Weights of a small mixture-of-experts language model, trained from scratch on English Wikipedia.
Size: width 448, 55.8M parameters.
Experts: 12 experts in each of 9 layers, 256 SwiGLU neurons an expert, 1 pick a token, a softmax router.
Training: 406M tokens, 3428 steps.
Below are experts of layer 7 (counted from 0) of a mixture-of-experts language model. Rows are named router (the router's row for the expert), down (a neuron's output weights, with its number) and show model dimensions 0-31. Each number is 500 + 50 x the weight over its row's rms, rounded and kept within 0 to 999. Numbers have three digits each.
Before each expert's rows: a language model's description of what the expert responds to. This comes from a sample of Wikipedia text that the model never trained on.

# expert 9
Description: Infobox field labels and the colons after them, such as Coordinates:, Born, Genus, plus table pipes and commas between items.
router:440516512455468565553465511520503549462516498488514519490519618445444540489474532463474384503576
down0:539482401498546560513497445512432534492517526533545484538524585580470551557566514438462446584458
down1:435489564357489447477453481483538601540611431550452452412437474470435558494447436501452521502492
down2:505524474456490566461561574519528484459487507502551479450525553576579507620547493509478579469467
down3:523516486549491476491520494479545498508500513542440491477470562492570477419473420452393538421423
down4:410490440544500400546561476564425523629467413462677518588483344507430551572486407426606404568507
down5:459495507387536451522517655488582459506513430513581485405425518584418554526452508527450487436513
down6:594289371478458558509531535574523475446449544539496454555545537445437524512487779529595504609429
down7:447475550440477486421621536470484546519506465538568449459444447573484517408532506532529637408540
down8:492536496575536549555550502523509529543484496556415424517533524469625483468500574517492494508415
down9:487489551546462470472514440476544505472522487478527571488457461532575497493532446427516391549533
down10:463487473425524484479446504509504491475483490506548583544536533605406570584467530523460475454452
down11:450506492515479505431407449471460559496541476506406454453444502495546504539463370469524483487506
down12:501382497497410533514411474531518566539449495504559553491414569465506611439572564475545445399517
down13:514484592539478478480495492474498418475486538477540565455426423546596508460518532506514509561548
down14:523486577536496478550484481546486544505485525458534464563486491557461517421416451532556546451512
down15:452503452447548445429497527513533451535603363519493612450503510469499489582451380498458612402448
down16:461498520460464439428562471483485475450438518414541593547519464552557552452488456414469498476516
down17:536592526492525402565573464475471439425544543541474458556511495459562431478498510524565485521581
down18:492501495590478624502462498564470553482508465466452432485524532523422508479450476561458394499490
down19:616501557540496479446537461454500577491501503442466562498552504496488467478466412450504476558563
down20:576428549560538425470581481475535458516553401560491509464509463586490546538497505468471569512524
down21:498534621482467580456504548505464512469473493556575515506440496551413513508483451491497555447456
down22:434590422524579466454448434598459498554574433403495627456491341472555591469559345448449505515489
down23:424505602536536493451491440504536432593521480433519521468344439471518541590486376431387476507499
down24:459523586443435540525453554426521446469423402476736477453487319521506601527502375470459482525613
down25:530400437417501427497425542388561491513516516529664512453462462504425499574324453490458668462479
down26:499522485506549447465430545505556472486465455392526542476454407413536549537482497476422544538528
down27:475460495495535556560534482555474553455388471484512493547426516496399502361588634463522420508533
down28:527527525556504515392535456457481554453637440440516447550488456490485492505471492514514463555486
down29:518536424502522454465482557422517394423550473470467595536499467409495472498467499559513478536656
down30:539563468502606420504462499470494481540523441490415510464502519466605518500524478483558512483500
down31:528448458399477411543506507432515454432539468567544534534437546500456480489485510522506543477550
down32:466553512493447554478450487574514494406407445564530494502538479529549495557491493538508620420480
down33:590521424531551540537570483484507525505554595487486603549517349479531471495524527535466524596523
down34:494558484452482519514370515518505493509583541485445527473525455503518521487431485564434483508465
down35:552426458495434530500448506586423525457505472494397525490459563501497469490495546458480492515557
down36:561529439520493444459515491457490508489467537527533566550488507424493510557526512523483440455360
down37:424513586493441438521464437421581476494432377517591495400379519478526561507503408442527547445516
down38:568527529584525624509537498565468420370448624453555529548603482519526423521516560558581536531487
down39:448531494560470512522519512554501486411409516564554608503519453505473506510582539511545440632505
down40:492626529531527419529394537536401378440504517284541532487500452444550578455480331484477464521536
down41:541554521483550480510554591536534496531506567470525520495449502451561464496457559495491505511496
down42:531580437536595530527546543478480506560479578459490589534418464506481469478455437553418463508539
down43:401517517484439413607452502488581546471527316515608482486529372653508603510553417363541486411614
down44:494436434420474450515576459506486403516624412544526485521460451437514463524508498502490462520532
down45:464317477363435488529494494540519422536469537508522418525425592527376628546537560418538428373430
down46:543541566416464479572464486476416553451440402432423555442474479489546471511484497504479515494490
down47:508489457441479500518494545565554439556497498494569478524520497471469502421518525467550464600563
down48:525479492513539548612509456508446597520478529519469504616579483465507476441518535450561574511438
down49:446571509543516497488396421536402457527450525494395503583547545533441581481602492471714513573478
down50:428369421486503443467453443503459572471516599455550497559444583491470502448465519470529433572456
down51:576470424560513497473435525546470473573541480571516501509531499424455436691494557557531552506474
down52:452537495536500500492481470535524465609554564476481496462498538488492518544481593444421552448497
down53:511512546524461567531495515555439546598446479492569541480545469491481549571577522578553631417518
down54:465560538572510511474538485503488541455465555514497477496445579438505491438478527502469494483488
down55:477430504400480537527536508535487513504405514583510463509549476521502535512522558463527517501521
down56:438553533513517512455402490591447548604515395457458499437603560480512566493484462458455467455417
down57:496523478552427468525521467427433512465436399571501545472456490531543508481484453453463456560463
down58:594503525486500506388505520428543544564544537458582541507379503452514457500437436567453536511506
down59:509420513465473510549442545475444516502497447597542501453526523522509503593507560444461541521440
down60:483488532489450496515494487480440539487475517468442543515498456517530515456506553478518566503478
down61:460559526514490539464448466493492558513465460513457492528446621462528494411476424495499515543486
down62:492504460494530495474506532570466470530538527484412492509545395564509551408515539486543482573474
down63:491471550447474490500477484488469453475509469576484524512470542570410436508456520460513593586431
down64:445608556427507502463484556467481395493457525478495442482471496553554518535534519510530525505520
down65:451505570484470586432435524444473452477567521453499620426477548487464539536496462518386444449543
down66:464533445548508472522535409486495592561559526447531384602588547541447530606481467443506443501518
down67:471596523472522579506513408498471518487440486414467623462417541508468559456537406459498503453499
down68:528571511477515454488613545462532559569570529415534543437502482490647472543490402505446544560523
down69:520496459439487394438493545454597457456548469516480573492473496502524515540444472554512461423524
down70:482507471428384497566507439462568460506497519498513504579485501478505499370499506558455531549442
down71:516546533505481498528512489485525525458503539512529554449533445520522516452537444496469586508464
down72:518468590471471573485554465499459439488516405475450499503484470497452540479555497507516474517492
down73:574482464447652551368446532534399428488469496529581578470495438527623454556499556566447574517587
down74:500551416436503498495572503506460539445441560425495399583587458470460460491467506518527569539502
down75:623463459558422452477394513475574424433516546487642408461519393556523499651450509674477444531622
down76:541492488469520547437561450536521593485445564506474493567492395431595496482471590548487406540542
down77:459460597433546539490528419450518412555609531578562601512548525484425540562525508552554575417565
down78:573578489516540518488497477562613522563441527469513469433506519496501457496495556586507617549509
down79:541515491521478506546467548544508459505492517556501467483583539475469573501518542502512497494543
down80:487422516469550435515510501494515459543491409534612424465453501441433574561540506471518515511424
down81:507489567437542487488357565531481464438471457443529465463477501589483486467591460474538544457509
down82:513368361474507459479519430471471520478512581564430491575511538514515464500494475511529514613471
down83:494508476544555578509409477624405485529485615524428403578634527430475530455502560484550526484522
down84:460581492560486296540616576485428483490575506391455548550537522566446524472481500498479484585466
down85:554472391458482489449470468575522494483408602440568509537513592533463465504446542530528517463457
down86:389464451502476480470473470440533573514447530501509539590329530536553486465498452436493497377516
down87:417473550542464550497515515551501430483439443563441339500604592377428564512568532487538471477384
down88:387443595525534504438506438534503434528469458494461550513454493590407584448519421473498416533405
down89:514542471538484514485518575531524551499584486423504411542550508542630489549512494525464356512506
down90:486556539492491468537523568477442483504440413532416482503460528449576482456528533466526510470451
down91:430522522485464478600520401462458468532449438509510355567525531499605497500538505479461441507542
down92:392493476428512508559438541491567497545467534549451505452392485495512546493631459403405502559530
down93:468445513571518416439678355523482457518438484442521514566411481472563487453529465465557571590532
down94:558510488485523523540461493486527522537530495501499438498439451488431502488513459488524436483538
down95:610502460547545386509466418486501502460509582538500422472466518473519470489491474465504540495552
down96:598513583477563549513385724486484404510592579444614387423558437588504530650387508507364538435418
down97:439460505524456500520445503542464548551514441560421497470502533516455520589614588540567428420531
down98:416482465490590576508572462555548534456537418515488525515537492477513479557512467464519417492488
down99:560465438512517574512455537485523395500492544573577490462582519593432482509484563417449450486464
down100:470496495556561438478515514454534463532634472437504563544478518451619477499436406482485461509443
down101:467492453544574496509523447493500510510511433573523517451477464497486546448429471477504520561460
down102:467555481459524472477515438548363546452602489480422510509579518492501476541539437484594467531495
down103:468571574470440384560456482404483560506467501501401517400631463542536514433449477476505594447526
down104:479478475455505426534484520531626512482624435492647520443523420499473497518522394517454508453618
down105:361431570507503513498501522568448515505489563537538433407483534514458528505600494400444544510450
down106:489525462440538477413515425551443534568587330499513446456549522513542538473522435513483463532552
down107:495540392453432517616652558359602425393464489443442518528437513467498433472452479521466508473542
down108:491411453565509489485527429540485506491574495511400504572475423495484478487547534564615420522477
down109:484590504466455507587490503527401549440371495489504432496538457482409496423529567513536539474551
down110:558495390447481425530471502455526485458538506572511634512478480467529487465437464566480459558637
down111:461479526579519404472547458527504461520567476463472593607468557504473489534426432493444591516516
down112:487442522526471529554519420542413533471416568484539491573570543520512511442577604434549497560488
down113:522481369482552525555493485481493570569462630461498504497541483491504431383558552506428526532477
down114:517548543513405480549500535451493493571496439546547526479450540455444531415505489465492482466509
down115:519477401540466525581504510468569432497462441628537415571574516552473497532450573479483513576459
down116:512530379495505415510531533419623536491500446507541525486496493482551426425393439507474558520566
down117:580462456548500555438441503494470509474550528586482507580502438471369543437524534560472339555480
down118:584458375492669697445624542528491498540529596598413472525588498476549307486458616608515519531485
down119:594400546539567474411526435495559478458506583454437540545444446478574471533355502525526592554364
down120:529504561436577565467563608565527552562469478480497429515544498433470505500530570499486486439489
down121:410404544431439556580463481583493460480415491488502402456567453524541576533647616501610540437517
down122:395542571449396499621459515495426494422460407471566465500434448567433570506546462461522480414478
down123:500404443571550422470445521444516453505510520508584598473498511521438591560439529556590534466486
down124:526405410466518504525585468507418592515422574626489491626523540508467413425618587499596517554455
down125:507525545581492491471464485462459539520526509520592530553511420556479489474523435413501479488452
down126:508496567402517425367508430495573480500476454509580568471417473491491526422486460454495396476451
down127:451515436457456542568495529530477451546471464475502425445509347502468564564545511488521490583508
down128:476531514508441427556427455478511510515476530455513518413441524510531544419588579390525447572448
down129:537595447616614604437496514551508507489540525453547508539539499470495479583541589543605496457367
down130:457453504486460423499552587441504509472446489488453538583521511451471496518480495522520576465540
down131:452501446399475436489570572395575560535449496550544548507370505556498494526452485348465533576478
down132:511518525409634584526500565554467509485519573498493437563521512457457477512578574540481549526362
down133:472723581522490369490556524462525508553490513400440643486522396463567480431500347433493492541574
down134:448525532546504448491413574474535463562601420462565504435456435488562527512500316488478575446534
down135:574532420468639423394535521437533558472532497612491519512409459416531469577487509581453600597475
down136:490649484530485434628523574468479549437511510462503511563543516523534439487499514434458487517522
down137:472481472549512503496557472507425549482454518498361432597487507498469521457596578459507501472482
down138:416541477534472499523459589507501497530458524447504571411510371498543501444533535502514505519481
down139:566496473485553464389628563438530471475598517488503545446455476491540421556453457563451473444520
down140:494521528428526522412527465523577542423555495519513499500568445520501486448440442550495441620558
down141:492454428519520514464516454628543511525395527494523484482543532490557395531487641446475482527497
down142:576505463439521582520482526510511424518458628520491436599469532510515411485498588536496541504450
down143:581407409491510528485513581458493454510491559586561522553472482481475450588490598559533541500378
down144:503407500478458527495450499472511531456463489613529403501503493482467474588482636565505532411596
down145:507556539563489602512484454472377478431458501480502538616510484522459572453576510485477537517484
down146:530485500422548491435588507413516426467524522495505518628537518514480476477461513519473453500543
down147:516527584548479460542565452525508573543455495455460553471539508460515514314481447513503481547574
down148:481523469467541479562448512494568463517575469522513450531514541517537450584416505577528480530571
down149:578509625505540526434532559540503432567497474488465580506533508456544487540460462503547479457437
down150:569456453523492529526469533506515501499539524447511530515517475483425517563562469480479610474510
down151:486463458469523459544473498530403632491574578493491510539551535504516497424529487570433479509489
down152:453530463554557448550499518575593532476478570436551553436543505513438552485533497495429470475505
down153:433451532464541504524374488486506456572575411412407429493527536431604527527505429476443439427515
down154:523527523438482467450504511516468458456588467513511571447564427468423521530479441473499449494570
down155:491551463521508629485516521528491519478545554428421541473466462479566485562468491579451453472439
down156:543516455380535502420598560439483577451637416525624458474434439543583488463361361531445522517522
down157:474432541527423540388457461466523422530530500462453530409434520492495553491423372510473479518531
down158:486532521440481539459501416624452508539460456427458473443487529558596521483584473407504513393401
down159:512446503416502463481561589478561489490560491460530466394405456497463509564388504552487544443488
down160:514483484518576502603541561498529503426481436434560500492505503516449467595526535515504571498483
down161:428476428569527543587415443569477605532477566613466407604657513492474436545599675453541431567455
down162:526458473487473450613511471521610459491453489526517518559572463544556469451495634557495490524565
down163:566553468525413491466326520494515506441540502495596537439471481456520516457448486470497516589495
down164:556490433533487483549509533497489527541449498492531606486472539505532513490528526555464466517335
down165:536554568524507496510381489502423429530435549453452435383484495451567537558453549455436531457510
down166:597557484500514479555519417513414520530525562380422481513524511462495511506481460531548409448521
down167:542482550473543516461403413543494400491440501435533575473501453462467466522446475512576474465528
down168:427492474546553505575534493475476526468488511595474487421530576577438430458484619542525448510497
down169:574566564512550457397487484561591504567473544471397490545508446459546443387520514493378498412466
down170:481527455538569516468520537543497561461463539521418459552626477491647449523528519541480501478501
down171:463478648484426560479441443401474486555510392429541549498405488475511527538541436451541476547449
down172:398488476524465443490509498526538496436522520457482523542471545437526513560551545469429475584545
down173:542452551492484446419492515487594516520481517535525412399478449552508493498446489572523543492507
down174:521473543497513480483444505463482576501433518493455489498448448527506516461540482523453507532440
down175:510610576514418468625484482450527520378456412512581498501431505521463538477569492484538539437491
down176:569560553530570448416516453462511419464499485455538471477506503604510493508462478590497484480499
down177:515636516564592461524519588532445506362480476449533567569551526494597495488517438537501492558510
down178:505522515545486486514491528586467456506398551481439459474532533489421513459543598537471554522479
down179:528494439502537447480558521418482526447566527468472539389453287542606450475441443476511472533448
down180:541475532490528471502513520503511435532508395461524450551419621540489488503485523489436539445389
down181:479482477457413483512453515490440477471482488503519439502562416423495464429522513529492527541492
down182:432527575463470417574483498486480503464463549537505510432470422487502565467513494471567428471574
down183:471558520528521401492555479406538510490440479560491598554424471493490481488535439488529404469532
down184:405545527501457479407428415555464462472521516467516601443486486563506627503485427437549521490554
down185:449548450474560393496582555438520516438527494510528498524411535609573447471396430532589468520529
down186:484454428427489604480551579579468474493536569536478521523542484561468459487446503480509654612485
down187:495356415494423633453473572511598446503444440641644488532477554558445522604487643536480546421406
down188:440481454507485435499444535409531497460560476473518609503439498600531560517428348475531525588538
down189:500622443522506419533550449515524442481544427465513500511506437480597502416506410517466438479493
down190:544471483428514532567463580452564564461413548512443578539489453484438497470489569454611532558539
down191:518445536498512444487541452499487497501582371471536474491515582428523522488535457473511484559542
down192:465509593471508357409451467466656462527565496383480469496443513453524552457471289474563504509536
down193:547357444511562434438613510456523549567553497507524451417499489431531380580569496465456380497475
down194:531349449397522455500447415484572489487503699526545503405485477476485533497421501564405487521554
down195:567536448506534434470495581419572507474641505493622573451502508541529395556427406613494474510518
down196:544537429544659513440597529372489514522551532539496539547503553520549439463425372464487529503531
down197:461519499503448500544401564457493440510495502521481451502463437463523532427440470523513527446525
down198:468574584580579420476536522494508456450552452501518528489599370524538502491496409513438585497607
down199:495470488472451492560409555480509456411509484376429470512574527458415467484488517505464379519566
down200:436510431455487506490471474414455564516494451523540436585474559407542521473553511501539411416479
down201:620449502511450358465480547376555449523572466437490572532362504457492508390421367456464518447536
down202:439507610553468455580503481446539551415498473496452463523537455560514496457533502463465523539603
down203:421498555569421528466414448509572532498482501445513426468539547450552620513528480530504487379434
down204:517475523538518500488529435507497463505484516437547446482499562513516515426454476491512521497513
down205:519502542491437464369505499427513514551505461472561600490365579477554499491421409526522483491447
down206:494568557516584429546375515402525522492476420621626560429462411386599450492386402508513535537525
down207:549547503321536370502498588353600580508595485604490528512453611516505423443393385559455479503535
down208:491543525464495423497501441510534481504450509382505512448507644439546493480513455416490468512556
down209:476501386505478462444596590456509474513557434501543581542523477550560467479485414522427546491462
down210:531657486559462562456483539592416465552539492492479455491531463498484483549549561555519557453516
down211:474484521483497507475474547483528503470513528329502530438534514611558530444512409448508427443515
down212:510478474522541602545548589478366472452395567504689495508569520434529427552552517517544560463489
down213:475443456535492448501482612420498518443529465574489448528449511566384540529462522585477419450519
down214:461471553468512499484440434454502493523501496568593428471460494578504491494495535539471445414463
down215:516438490499517468537498522541467444570502503486475529448526503448436524488538497473575536482480
down216:561517395497574447448493543571480494556460510480610476459524499481447409586445558522488496561498
down217:587525429542462535472458446545486541553479496491471510587608492455447518532496576617403425510421
down218:549483556450552504468578517618486468567488514584496465481481478454466485473433521478471517475526
down219:362430566522463561509486485522510394499629420484510528543520506510524537463499476480522468445524
down220:535381453450511517489464512459430432471538451581556434561625499491512477576504486498474524494526
down221:521526482446490444498506530513439414527546480545471513532525536469539480459505453514505435470530
down222:579461397498446501468486498507570446489531626510548481502423542460488468510440513460498505549450
down223:442546474419461578590486443579473504485438575469495534459508590503504520451530568511586502575548
down224:473413470437518570448486520483513504523473509577500472463488493541451510513489517532501517448440
down225:456481583462549389469484486379497463526540383485564508560394516443573462579409372501477468565458
down226:442485497531441445491536453551481494461554393451453518523552490442491583533483504461552515476517
down227:554468478420597569474424458557522491547506605520460518475571584519492454499596563473569506494449
down228:493428513625461628456454489513476477549566487418503458507514467540479461593630533543513539495421
down229:375502427439481428525529445402548553421460400498612543514290412496546514479544437435630464584579
down230:585486425415475563501496538490461483459573553435466518421538422427559492545493471586499437516533
down231:486484566487482514560522552564448521476336498584528444547520532484419525540504608507527470431477
down232:463456546522499506447519524567555520493422567452454567490518508470480597476494468442416496489462
down233:480471548493527573495535618448525463487556322594570500479479443591522452599455468569510573447480
down234:543525487462461463428408387558493509539499526439429583552525541458628573394495516485611443531523
down235:556449476426507580496591488523525563433445486594455497529550596491444465591543649553497521503532
down236:453560491463455422600448491465538632482508463563553468489406459463482477352592535505598540540567
down237:494534440420541529609546464551509450491547537501513528586453561503541426492447514486482480542480
down238:362508436607412461571533465508419528467465578442475504417515556440513506497494518484522438498417
down239:478503524541503487479518571486498433512508463512455494425537456537527485525579525521472545486480
down240:473538481536508453594531468464469472485423522622490575449484455470500491453565450419426555557490
down241:473438530542413513553405401543484511488454531513458526533468545528486481429468562471638464515485
down242:580503508423550536461532446509605481500499447550486561505442499559440437579455486664516490466508
down243:516497465537491499450458510500404433580480523380536486458508517510555486523501497462519480460469
down244:525376497469496478484555484542518464540530508423553436475534501587524494585523518639516417475399
down245:518520481515481561623507537534570439386496551550471516542510440503458441526468548604544503514528
down246:436595446585509582419473440619382479602609425473441519500558527512574514537586465426519524510383
down247:553513472481535577570478605469468521389514521512566401533422464597521458568419554476504595416470
down248:561567469475485488478424540469479476404510562508503520483574473548507371480497559651558517556577
down249:430556497532416357548532545527452530503551478598414614542518574461481566502624548452556480568530
down250:511494533551538456433501541453599531511568569480450499489536501467576528491406464479458427434446
down251:467570479511470507575469461531550617541492449509494536544467464499474533450609543377484456467551
down252:472466525548542443481473479487470479475544512540467535479503446547495588515518441498627507503563
down253:531479525520494468471561456457559537608485521534540487538502470413498466471500474547496435465492
down254:520529506488509429537511489471545546398506489575404459540475492491511472471449471483519473564587
down255:469487445481530574531506500557482486505457527543487529548529552481465500497521561464533484506493